{"d_expert": 176, "n_kv_head": 2, "positions": "rope", "init_std_o": 0.0, "beta1": 0.95, "final_lr_fraction": 0.05, "seq_len": 1024}
Below are experts of layer 4 (counted from 0) of a mixture-of-experts language model. Rows are named gate (a neuron's input weights, with its number), up (a neuron's input weights, with its number), down (a neuron's output weights, with its number) and show model dimensions 0-127. Each number is 128 + 32 x the weight over its row's rms, rounded and kept within 0 to 255. Numbers have three digits each.
Before each expert's rows: "mostly gets" lists some tokens that are sent to it at least half of the time. This comes from a sample of Wikipedia text that the model never trained on.

# expert 23
mostly gets: " Date", "==See", " 100.00%", " MPC", " %", " Loss"
gate9:071080128098109138154141168126171153184122062150156100114098157149036064122182141112171158110097155135132131128077143080195150147113145131147171120069123114119158092182147129125064107089160112111130151079135146195124106182145192151130129175112145086167198107099129130107117140091080153123117145150094155119108164106105134114082147145122107129080132152149128113159085121118127123092049
up9:169105146136168173183112118157150094131145162097200105134138141170104166102178174115119159102102120141107112128103109074155135149069107127139151157192108109189132115128103086121138106124150143156147131130105122116186164126221164133166082159107157075076213175135116220157144126140090142091156155143083123085140140115091130109068129146117115084110147112150158079083163122121175110132111
down9:170124116123132163103154170168145124149077124120111091152174113104152087148181151131157151084088144120072176077124158116192092088168143104164116093148181169089094119164183140099088119127102133060130113139172138117091122105106129198133116180101058151210076171113095126148158088158132098101160143150131113143166120114152115135139128184099157159138190135128181106117138088179102173146139
gate10:165170105145072131149135118102100122149115128136119140104189099108068114138121133167127118143128198138124117087102067102172123076110127170141121118135122134165125163081157135143173081095131206050123131125097123155187060075078096111086091133138144141241069153120107140108164110138155141121139100145091079096134090149089120100109106089080144148125138130127158114117175182081143089127102
up10:152136116122100134122129087097129164145114118109139145146167110100079090140158134152122119140114153144108091087097109128174124098099116188136126085146075128146110132074156144131173060083124185091124130149080108130159099096068083142113114150169179120214115208132129176085185139135143158109131092172091047109144060138088104106108135117080141161155144141154172098138190147068159094108130
down10:140207146201090112156128078104133155172162129147133163120051143157081103150089161139135184123147065153162096127139126122110117127188135138148126131136139142144126158074147133152095124074150132147120113129119126097138103157174093139217151121101119119155110134088095139080083109083174110167124118171158151146144125115104088046059095147128075068113121149100184146108115199122116169140099

# expert 29
mostly gets: "zz", " Rob", " gas", " rob", " cross", " bomb"
gate0:163101114163142156159088164140132111150165170105163194043129055098123152157102206131161153131138151158138161093115153167158104129158140114156117156142100155151160192101163125131133183139165111131140104149128170103123111121121134150134140124093188133097188154140165149157102159185061177074102147109111116068187138134101132114094038082110126146170171128112120131137105109153159091081133
up0:169121141119151080131092173153072089123159202071167190091134098138143079100119186194127176106126167106120140108151144171099136107112183148119117145145132161128139182183169145101098166125218111066148113059164179112136141086123108143168153105114174168115118127127161124144146137134114160116071166166089108084117137167078131110122082148150160186107117101116142137122098124139093093098120
down0:164127133084101090135115159145197110161171147129093146070067116074153157148114124109133172136122165116125101171106110088099156130159115128122069168104128096151116169101138132143116114095212121165156149154133106146086145099146128141197165042146136165114107100138213144100066143174107165112162154121085139131127124141087140103101122127181127151090072123126101089174112133140195139101053
gate1:166064114124144071136127123099142164093157162083142139074129133139093091118112136127095129116145161062139096113093077196143152187136118158119155163180165165078150112134154168104165169139176079151109101137090168154178125101114065090191103116072124081106101098091136172119158137168171148103175111156142120130149133134136097084190089127151107142110121197095112080143062136114127124145165
up1:103149169121144178172149216170127076131156043132143111115200116160125115157159131181080119145136133158161110132119103139133110150154130132149094110139130113149135066117133154098134101168074112167100138093107151126150142144097162124100148196113078195169100091076116128094119102151072121169134101169122074193136133138173189138156135087139170088163169129106080109159111163119149069139095
down1:124114143136162135098100160197197086111106127169152123191095160122135127102175132107146129120124108131153095174115164129160116126114132101147152143137151111111179045174107174166130075133117107205152105130140154068101142098120169080098078163137109150100117087143155128215093110142132108183135108088108122126098135082081125133177108156144194172147136079092141162143159119200161095169109

# expert 4
mostly gets: " Charles", " rem", " exp", " ent", " Tony", " aff"
gate0:167112123148091104131078139083167159139161106110134114124122111177132074116131154114107075129155138149204171118181125152100122081174207140127161125055106174140117137126151155120140144108126148149078255135114134111085204144116155099117185151163077126084127132124113085120140134135207151160141173151105163055124174129102115115134128125129152101125185145128164105121101146109117108155127
up0:143160151161099161112097148109145166130104099130123159129125082130169085122158111117117143091142140114131138117195078182104122137155150172062094127103116135097150128100216144121144069058130097151093170117098139118091147088174178141108200143099030101047116141129126090092172097162224126159134138162146132126167108150088142153152111150148121132166156127142162123152070132135105139148120
down0:104155077155116129176126064051142140123107128085165118101155091143114137064052130117130099095123098145198138162160112141132135127140125122112152072158118051158140146126094121072142132083098097163093145085144114069168144144093169152114154141132105075119152139138156053129098125156141156049088192122123084100114097114123195086144123168132122117106099170142128094105106081104173127140089
gate1:074161113093100126068104125115135113112152133125108105146131110100116116160202193128081124149098130102120163170153112077101172138146117129148157152118146092089102134162137079116106103091165086086132165179111131138060145149108155089084107059118150046111103120114118138149085096132168115206147120080145136135171043127183173124124087180161075136147189160104098102139126117147097136110154
up1:172096145166178116171214147126092149170089108132156164125108131162136147117106096128175140094133108169097088081067147134124093131099126140105101092144130135151152137134137166169164157156078169165109122062154148111190127131172136169159142174112125201142146153156152114099170143170080127057111143183078137099089188162090099163129175075096181128130077108170159129111105142126139099119117
down1:210068153139104117112124132129112122125152127155141150127123115162144158160093163166145088131120134088139155099135168151192156065128195134095077172157110160064132134090079158160100157133100128168120063117113176140092142160112206109106149116137112174131137119140144144156172130111139089176164138207129135112077101090126093141142140131131062104167068127114167161142163138093159086169192

# expert 10
mostly gets: " Sch", " cl", " fl", " g", " Reg", " Fe"
gate0:149112140130128102142094087165119136070136155038097087103148084160131118150172061124131097089152096177084195098115140128114116116102125184112086120155152133168138125114095187096094142089129091115063114128127127113094198205099141192175111122089174153103145073178091108116100136143137160166128143132151137145117090146157171119183152105090113098179082104118140086119076121151135168115115
up0:105141145117139235159121129088075085075111167193111161155140145207134138147133102100168132142164140168113114085142115120122085071151123102120129090112093150121079148121152211125119089138185111065141103103133095084119070142174140173133117139075130108123080101185173070166110122148147154125095122162166096138098101156120119112121141117128132117148113127119125176076115111120093183189166
down0:159171175157116151096115112183085116079160090112081131130078138111126145139128160149139123128082104066117144208127163179084108130129143116185133077101118140115152105080124111141119172099138090103113121157093131051186203157132148141108138145106164140187132132191156115130102120192134116128141155120140136086042122203141122099135147101149151075173101116126160152194146094128148137127082
gate1:133119121053090147168054151106100146149126112122151131077127120155078125119135109109093118168106118129107137046172132134168120143115129072129116174151183136164083134168117079156124184108127144169198125143140137129076123105183135207121085175144163138097178076118124119150101173130108126109127201093131128181147098186188065143094130123135116114093082163082127134139114138107160128174101
up1:132174119103138092156098142082115158153067111068137163151110140107090133081138112095092136084138062127133074122104094186125100104158070127134098087108143156136109099111131114129066102167103096121069188133139158170165132089157149091104098164160143157084108186104156126117156159109152118108112119142105219117135190104091095123163124102108163134087109169131175156114069152170152107057167
down1:182150132181157129138108100162178145134161092128148185104175076167130158117129121142128101107151144140182095132122096161063121181149079110074097101046191124111114169091134131113155121095120046110135134168147120139123142115093150165148138061106149152064143120123055125125157162168084145127089132127117092135179094113097124107132080156121184151145130079159150180098109128122200144135094

# expert 27
mostly gets: " was", " in", " is", " as", " been", " being"
gate4:075133129113091123128167169087140122205117108127178129082181156138173128112104142084095194128123100133164108156211114125133139087137141123143114096134094106082144071166142176093202182132137132117129170131151167093134180137141125131172124139099106126084147125122166153116166019104122118146144099120102134139141134148080164153099071129125177143096160153170122114130102073055119106076102
up4:137108159104154125143096142102097095150154113138129150145153158167164070169123156096128100103107123049148156102163097135103106089175101143078085142139095187134092181126160169130155071067120141168132118123161084173136111126161189130153124055156110130073121157157087098088104113181095126094157115121155082080145097138176114079076141132103104179141083066166116100112126175139105110155181
down4:106143161126120230153152157156142178157139115148106188152118153129147097149118135199171160162167157152107128162147133137126157128114122089132130125116110084135141113201168189124125146146108075091133154136123146111116117130165090093139079149140110153135130126180071137122147110112112102153182067088117132074135218117127063154145096132139116117122127133159095131056112104008148123095147
gate5:098161070140104159154110108118119116165200136214115123101117112123095141154191155096132083114084146164142081118097052105183159082146151137112147117105118159114123168105108138088091160104153152139108132125102171169102184123123089169070159102083161116166178133152098136110093125100151112160143186146074182061166141144118145107112152132078149100173079115106155156139169121167190149152132
up5:139176105143103165102086101154078140128208157192054122098132120143122138125184167110111090124145129168142088136082025095178163120148147100101164112112165144108097134147092142098109137129182162146092130127078153179119169171149059159086147140085133087156156105156075126097090139093146093153157144143107153089135128157140144110098129145086117107139102130098128163160182120162198173145130
down5:138123135102113121160160165124155123162098121105160120148138155103167106088132115124161197168134098113169039169105170152111127138124166067126113171144076095136108136097186132136168124161136169124148166150152143067138159131159114093137136141166129133188107138086135100187143192158126069126152137123138081134066156150070215108118118153187107158063121144102161098155110128124098097108052

# expert 30
mostly gets: " MF", " USA", "J", " FC", " FW", " US"
gate0:127105213139161107174122153099123158135162145120100170118161135140090095152135121093078088168162144178151162182100102119117174163148125142116135181178156111117131085090145089151075153122139124104084084135072163158143151079150141095123150090134112068131099132118111112138151082164135193192087079101184119103166070115116135159140121132082109050107142134131094130187085131096103166180101
up0:147167071116074171106118117151151105124093152131149075127093141148158158101165125152175154098082142087105077108159167145131094087118103108115153084122114095164129147161146209070195093128142141116174150098174076090119105192122112172134108126109161184145155139157128091149082151114110080088160146148061114167075147126116147129111137111174142231137115095129139096102151150149174090121124
down0:170147201104130153177182158128181131133101095099146092123087188149122167125174154195142103157103134144157160139124061104137117152135086143109082186131103132123138094197115090100173127072138098105141134179151174168125110147147089155135170129112167187152144071126122139152160192175161165132129126093081175062163126133115172111185092146165090084114144119108099132123110110089120100110129
gate1:092117126136091135159150143090076110151189153139112170157126113146115105136093137138156163135121147091076148160189075077154210159105068095160120098090092114113124128140124130101098126107135113153179078141148186149120155144111126097109108217102147196095166135119090202101151141104073114138121160138092132178104130152120109092062108061140172136169094104158129127160096127157110172076115
up1:143131176087128153117143118098085138110095187127182136102094164117165155135153148146085104160092098159114115137118199118118059149143159129153077137122099137131137109179104157192175186138103174100151131141183104171082140138176156148177150084153117044175098123187154084128136094157076104107127101091085087144110129161138136132139087154129103149100161118145146134107112129196136112219108
down1:175156098120125133074135173080108117141125181131122091118072107178158119131148150098097150106127137136092136186125091092200155151115102114111173181141149089097131139105117116139144059118129118129130166117163104094075175111064116088142132114075081143120063122155117145125128113112128125174151185130158077181107125159056134113082090054123123126176147143147136090189148096133213159157143

# expert 9
mostly gets: " took", " won", " played", " take", " came", " died"
gate9:119176175123149153137106115138202161114170131114072078114133174138099079130184126172108143107153105113129137136173126136097083144130113067095104161124128092175138184154156164149069080161097099190151143098160101146135130094120138099122167216141074128155118153139119131109186113133088115056112126199091136104097130096132107104116098145125108145136131157157106171051114162182108101085173
up9:127128130160049103143217186128097097075106129090126130135094135072130132171180098136188210123151111187122126144131174150123102173129176115173137098209114077165112151149150148083178099133092111099119100156128120081160115134151151138102120093130089176174161071118114136098161157133123116123141096112104091119158155147099173102134136160128084079145098107125104108073150122118094157138064
down9:131150110198102117154082078107086166090152106105116144162127139102086119154164062151163106105136122088122174130160102165112111186154134159112096082150115074113126142183118129174122191132061140131136145136195197127131172070196145125087140163158144166118124170105113115154179132093116135126115088132140097083178128113101077138104074118106099100153095097134161044092127144124116130183150
gate10:136103123137168141111152132218135104146134118134172117160123106178119138123111077205128144171149141153171125180163082119155138134129148177136127094115125089164089069122088181117079183082080076117080121121119131135199136104173092097090114168186161130135124080155124128139188121130115127158158157165129122145149111132087071182126105140122106105131155145075122109102117019125135144080139
up10:136105097136152155127128117081171140118191116169079183132140120092119119142117100023156088089111111143058120118110141221149158092110118157076098111099146144124181151143108134126116082150157068136124063089139129130141111134085107096143133122111096143136163133165138114108079126094127113124116139129099108096058134097106168072113209148117138142107123113160137130093222184086090154118110
down10:144156141111090095173093090164134137152111155104202192080162182061074062086123079154171150121152097122142114180145135056081142152160106100179133120154108116146100107108082096151086184150119158105140108130089158130120158101108134132146138138161136147121058132153167139117160110146126163173173129150154104104159147123180061132131082143184157108168109097138153153124073126169124171089134

# expert 20
mostly gets: " School", " St.", " College", " Center", " Candidate", " Born:"
gate0:130121104114151133092144088110128092133108100154157096201075144134076183119129160122146167117042105129112129180133114081181128198099178213115061077168112138183133115125121079163101106180070127119122108129109142180105132098123136146093130137135106181142102167155120108151191173117065117130132083186181131123137132137136073183098156121147109166146147104114115163122117081114134118140145
up0:151121107147104108127130118100146125193162166085150097107196113087081088082151129104105123118131125146189110137167117143090074132108083137169116113164120130130143167072107162114105145056103191118090194220117075101177131152152157111059115127061190138166181160104116102181101121135129181142153114122103117143108136130108145139137095144151106110149071100136140080145169147072124161110130
down0:092051180088073142111115110120139153106113113117108170130136111146108132130093107133140088153205109154101146121126103139125108112137190159147104168133112099128181113083089168124148137077137153167136132140100089120146141099118179128159164113104135099140139088076131084163101113089072126112088094193120062081151145116216137187167155141134149093198112125124146113198151142167097106056154
gate1:139125136117144116090105144157062172120115153151120150119019163132173149119075126157166143153161128058142108154145144109129154103141090130161127078115048181078119101172149127093190170139159173107119094101112157151092212174127147094114051177138080139100112156095134147160099146118168075147114128145156097117133130132164092078067097088105148122136161117108122109126135140082128145130101
up1:166126125081150171205088127131164065108142127116107123103119032167092081154167096102141170105122116148141110106127055119073123136123177151115116173120169084150171117132115065149093121105130099130128179142115135063112103084128118126135140072148130090135114119083155092152126118142148179143104087164127151179186031142156139167217122140141142123095103159130114141111109109148167133137100
down1:150120129122080139107150170094142093117155109130145193123132122070144132165127110070114081115071108100238081154114151144140090146155097168075110108075147115161136103136131134103131108107117167126097134168124084042141138107104137097095098148168092042080084108159106139177173160117114094154144177132102143124151146137096159176103158125172098172081121110131081166160103150141094106082123

# expert 7
mostly gets: " Best", " Mad", " Label:", " \"", " Beat", " Nominated"
gate1:150196173119116115122114153144187150103220094147072164109157121067062130105106099108179111090106078125164199101139154075140072205156106109132109108116135184118160105179176111138190131105118114127175141159083144159096136119081164142131128157077135157095109170121104107104128077136123148140166160182148134105136176143144120156167170129092138165142138159129135131082116140162137173114131
up1:144173142113140113070124142155199130143172088125060149126146137044047137092084122129115111091050087133140156169113130093107097149165146130114087108163097192124126130149165084130186098137126102132202129138135108138086143134135183118140170135105139147135077167085112094116126075113147140142101169204144094093093141110126103172116140092103125161093126121154142107080092158162156133105062
down1:120096158070142162126089137172164095100174095127086143081111153182132118117123128159129106147124112152083126173149109178141125174144144123137107118096156115091095148112115146179095141170133131125140133097107204120156105126116096164120151093156133143158151135136154180044104095113087196157105131145110152155152100158105135164119137146166127058126149137133154106172241038125144090070186
gate2:159079131150148131107133045150089145139125156135063104155163126130126146153128102120122115111119122124167099189111094103169113131183211149117116134135126158135122088115092095206125143141180076078197152081155102092105070118185156090115129090155142175177170146156167138125138151152088127140135127102092126112081134176109147091160136172193176165131093137076121152137111115151193174154121
up2:078183123114109093143129209160158102167067072151146217141058113148121150115106146110167125152116141159126115130145079155120150125094091147122094178167136124072106180195167135097155166156125117159093163136079151143123178161072111158166112127102093153082119092115098129104110126111175133147136148119204171101188132113117094095113097111117152176120094140125133123130114129091070070124158
down2:103115180105147109139130122149161099171165136151073118164168098147167132201155154085112115111138216203156129110140136137166043144145095118104103150166159095137070165111097128145126102170142137165129136093129136105140066134144164161120136161133155098127147167106119116130144139105131122121158164090133097088110154102136117022142156119152102137186082189140150146192145110185069125115079

# expert 6
mostly gets: " activ", " similar", " contest", " rights", " certain", " Legislative"
gate1:125089096137153047148141111117198146142119120190148158183144084079111091168106125112110109051084151145098083130146133128128082084152129129124130153183126089170157132183109111134111165163070116096188118080118081174097116167120132090086151132183102148112114144157152101075176151122124093098054091150140148107097096150111090132136088099148135075154078109080151105134128106144163148155170
up1:120120102108152103124184172125185167166137096180111114153163085198178138157099141077131127098103133100076125126079174095160166092075126208083165131158153113174160159078112172128136157142133183109117147105146111160119154215091105167101095160116130124138172147158128132147139126088106100073110152143109138116123140164065120131147152153089106136167136139086144067117086094189133116152175
down1:112164144138138182110128200137064148132118145101112067169103082165110124120149134139147186133151083162151128113164141122078119183160142083192086132085109145124074108095123118118104090116146156154189112115096080081115169152130114138115142181202110170147146165181062123209121151106165165148164178194131094138070169102131152139133120105105110115115142144124094129137126132189120164119095
gate2:105139191143124089105069144143126106144131142178094138112169175119111131143092158131138137140159163148080133175158112117170106127111133111086102194123182138155124149161110165096125164149156080075097082133151123094135118111153139049116074082089122141158105125162103085123122121072162137151130057148140160057157154090082147151147096101114145060137104206119118180121059160100111171157095
up2:129133089123180165135172141119158105107165119140165166110135143123117168118121107141094109084139152144148096122150150103125170128178149126189123065116097094111128019129107070135130071086175112179158169127083152134101129137108116167155107164147159121124113176083130134107075108175123099111106193151099131183139097172156074135163141128157121127130141058134133046088169123171161062129089
down2:067169143149139143085111115099102132160059125110107156174107101192117144131066149148143038113170128102122148160109117102210114123105121159175151142128112108087112102141186116152137115121128097161162131136136104140132124061077155078115108150086135136122075188144155114090163114111108182098145105106081103150169138068149110125097122122110110181167094148155145166074176120098153082152203

# expert 19
mostly gets: " river", " island", " means", " portion", " consists", "==History=="
gate21:142085185093166126136117142087190175083128132089087109140115149100117174099157094159083120124170172131110121118137114146134129077095145068096109093108118124119146107075056098138148174084137131152097195123106161036110134101112126125120165125101134161093067154079108121132155096116179170105116072187112129092118103110133212134089172146118111165086119145143127151110147183120161108117185
up21:150142152159181150186128111172151178108123116160135062087093088086089140069115116174131120107125150149143207117114108152099145066151120118151115123113116169092139097096079107130161155103151136076128188059087168094068149130159148187153101096147131130126095132076087106063199125164120113142154105101102121134142106177102146119168129122077071156118101111169081120118120167102109104123179
down21:063136122160139132132149180172140111171134138087122163197132132119109106165141127127160173091077102078110120137110139129208107153207092131103150127119195116089135148136136134090170125170122069136175107120208137091136161119092107156143089171081164045133143141184085158108094108078132156182123194124130102187120129104134135139112151114188141136142128134091182122118148170127099132138109
gate22:102146170132177109170146152150165133164086124094130200213091125142107076122179149130133117115075195170132143040103109134149135159093118148105129151148136135109120140132160128154119122079146136099158110106157188153111086175159084141140089151107160152161157187130113161095127173100156102112133081135132095159184159141099104145073073147085155112177145087142087069077139174091126123162123
up22:086153131090190086149160168089111142163115117138122165220087126115089076158129126107128084088115128127108165112090091128130152131116159111140145152135177108154140111135142103126147174045108176153199130136129166141132094143164072145137073193124072152140170172153115133128171210107187111135085049158142137110161165100119078139158068138123120126117138090119102155148106127085105129146144
down22:117143146113152067140165132102125121147142143121117109128115080199118191105129063120050144127070112091076119135101133185160137150121104184161159130164167092146133150154122186160207149126192171111160134106094115120119141117134129094103178154154076123163121123127118133182114090131198097128122111116118101023208166086135107155143088112137094143110152129108087124139113088105151112147148

# expert 11
mostly gets: " K", " B", " N", " D", " M", " T"
gate0:149124072138103117166142129206160173125126132097150090164123083086120113166121098090113159124086166165132153080131144165118129113117147119095132172186101111150165168059145162098116142115156089100168036130180130085123113167157148153130047124127155102140138065155121137149084111104144158172110154130152149105156153041088178138109128106141140174184119162079192157111124109146102105110122
up0:182129105146111098113149211170142163133131134166129104182131093127122122087144116119107160098130159138094096115107136181150145135120169125111080108186066149157150100032127149170137102132124061087120140088135103141165178121128158109139102139109151114075168050069143145121097111183073177137057094114132151126148101075145169083124098115083123098164092148125140110099127122117165097128195
down0:078148125111133095140112101135099138168106115044087148097144117095125151177107126126189098134148113103130197157123131086140117045130194190169119139101168125161145105141136109175086086169150164178097110101130120105137120092118088124064149155155103085127119141137143137113091129105147124153085168124074126149123081110113121125071113174173105174144058167103114190090159153140100108056091
gate1:106104158127180109127159137163145148180133098160139114125122061127090173176173171144128138141114085169174136176091128096083167114150097198122113195161116085135085121095106135134199155075140084132207156157128104107135149153125151121117111116140129152149158198058154137047130101141145092113108113149090114120119153142140155140140087123090093099115082154140098077152136167065165075109125
up1:135184148150122140166032108087149117098157202052071150078099188160144094137107105116153136152142194116108122099178111136166093086095185132144122127082126133119181132105161127123144144127152167162114101150211102160139087130137062120131153164147148093087132080159130117154127154092115171153109147130131168134167169116137112117131121152170144082155147084107148188122128130178083148144081
down1:097122139124108154124162119139134124158164102193161125144108170093139107097147094100114140081123116150151087169137112048050090159133081112131082182189133195153162066148097103131076146142136073063097144135124145121088073128130136190115173170120104070113146078159112132124131146101110141126117089171110115154152095158106164133179126118111111117136088099102087128143151201182157110176167

# expert 5
mostly gets: "า", " 1999", " 1991", " 1978", " 1988", " 1998"
gate4:115137161162055071137119121149169110167087115153213101131132188177170094140104142088105076151155115146112088142128097138075135168127163123137117086129074156049152126178092101166084078099114138119123152122085114160087125138145120203142063129127096170130103138092117141087128091150149149136208097100120140142162128114155140147046134106090116140118167107095160125141109136085121130186109
up4:173156137108078108153126109204099120143087119175184124147158183181112124114143150105106124191131101163120088103130161120125060160118132109125176168147066141091150128166054113103088134115127104092131172127089092110074129164135113168151119131135079137142146161103104120087145137159117101111177045130193106165134158086170161159006139122120135163140095122132123102098122147122133136138120
down4:113103144150085131116166126184155147094105090149092108131140122156107160134123063113125080172160148160150127087158118105104062097165119082103146142168131085167144131156116096155115193080128159170124171164144072174080084141107146121020161057119125162125061115150090157126086085145135128081116107128200170113167100146126128133123139075119089154111102107092129108121110129117124148080078
gate5:179159130145120093198140150089182105112136118164163214186147102125140136106172100122105078157102174123138180141166085147099081114117146113146164118136100092129057103081109093143203081141137117125086152075137127127125123057095139158113084081090129124076092089117089123170158118152123112154184145170092098119188133127148123091157126114123100132129158138078059129148175122114097156143159
up5:193213127137152102196130078096157108099116132125135183161123107087041115079183080097101124165144200105092172153168101117119082095130153097112166108147123093137060085127090106087143088118124135125093184118094129125151156077113153137120080110098108145099098149111066088130104130146138123146124163140102106105147122156155122092152090107103073125109172162126062134188147122131127163126143
down5:086112081136122106141097132112131115215100191206151145191107090124141079172168160106165139111123082106124104089054151125137176157180127110117161140105174114181135114119136110181108124100133106105156126156186118137134121076171127147107114168084162104109197152164126158103137117072143093124090130147145133123125126107130166194132172142106181098118112086190104144064084147162154153141151

# expert 8
mostly gets: " based", " players", " individuals", " stud", " programs", " reports"
gate9:176133156191093139120107107181137148078084114148139109107112154174066163141164174148084106174116195087088102120106116201146189128106114179116132100169127158133150171163196125183116110107106151125148157109093134152079087124147110086083104122150093145074136140110116134092152141127166143131162197163130102148123092133093134170125137148082129082146169059081135102125121114108088106055148
up9:157041059146135138084110105116081154110145116122070128127126135162147093105098182166129155097095070077146115082182156089083108148127115124133126074162164118099204095082108107146093136126145133140079159141141116161132109155058110200082123111149190176143101129131110173128170133125157088089163134121125148124101129180194126126155183112180120135126118143141106126179159112094135189112147
down9:127129175125108138125112186142106176125097175163116170168146104101103065187122160113113037098149152134092097193114167180090118180179099124162150116127095152121091137135084110130096137115096177162130180164163104115145135148120107132146152123160051097062127071133140106137119162153094150119125140127052128123139170107106144118135167165161156046148182068129117115107176124107118124168124
gate10:122126110100117109144050159122110094156098117080102084121172113128176152106068113127109109134082067138114159180151127178123049197123205149083140143166154168096136166120192149077145149097171157117128110085143122100130064146117104116128134115132082171088146170044148106106153142165157131128121151143072188127132096187104149169126170133152118124139161138112176128130099124104146108140171
up10:134152086135141159123192085107129093118142090060174178114135096138147141078110129086164150140082161051048158179201150147112114086090202098115167136137130159096071104067078136103096120144182111116193151130132126078154121169137130136109122130126091139125150133117139088119131153150107102089121168169083081093146116197133126154137137112151103183157124119176117133155111089109152106112165
down10:131131146134092142108106153144173125144175147066164168109112190112127183091138094106140078138142132159149111077132152076077147069193102150159148135153174125139074120150068082159163159126135119101147148171129152113166122156115156179117171065137115104201089167163124148110176110077119145152127117106167139195135120101125122158158107150132124050044081103115127108166171090133107141136136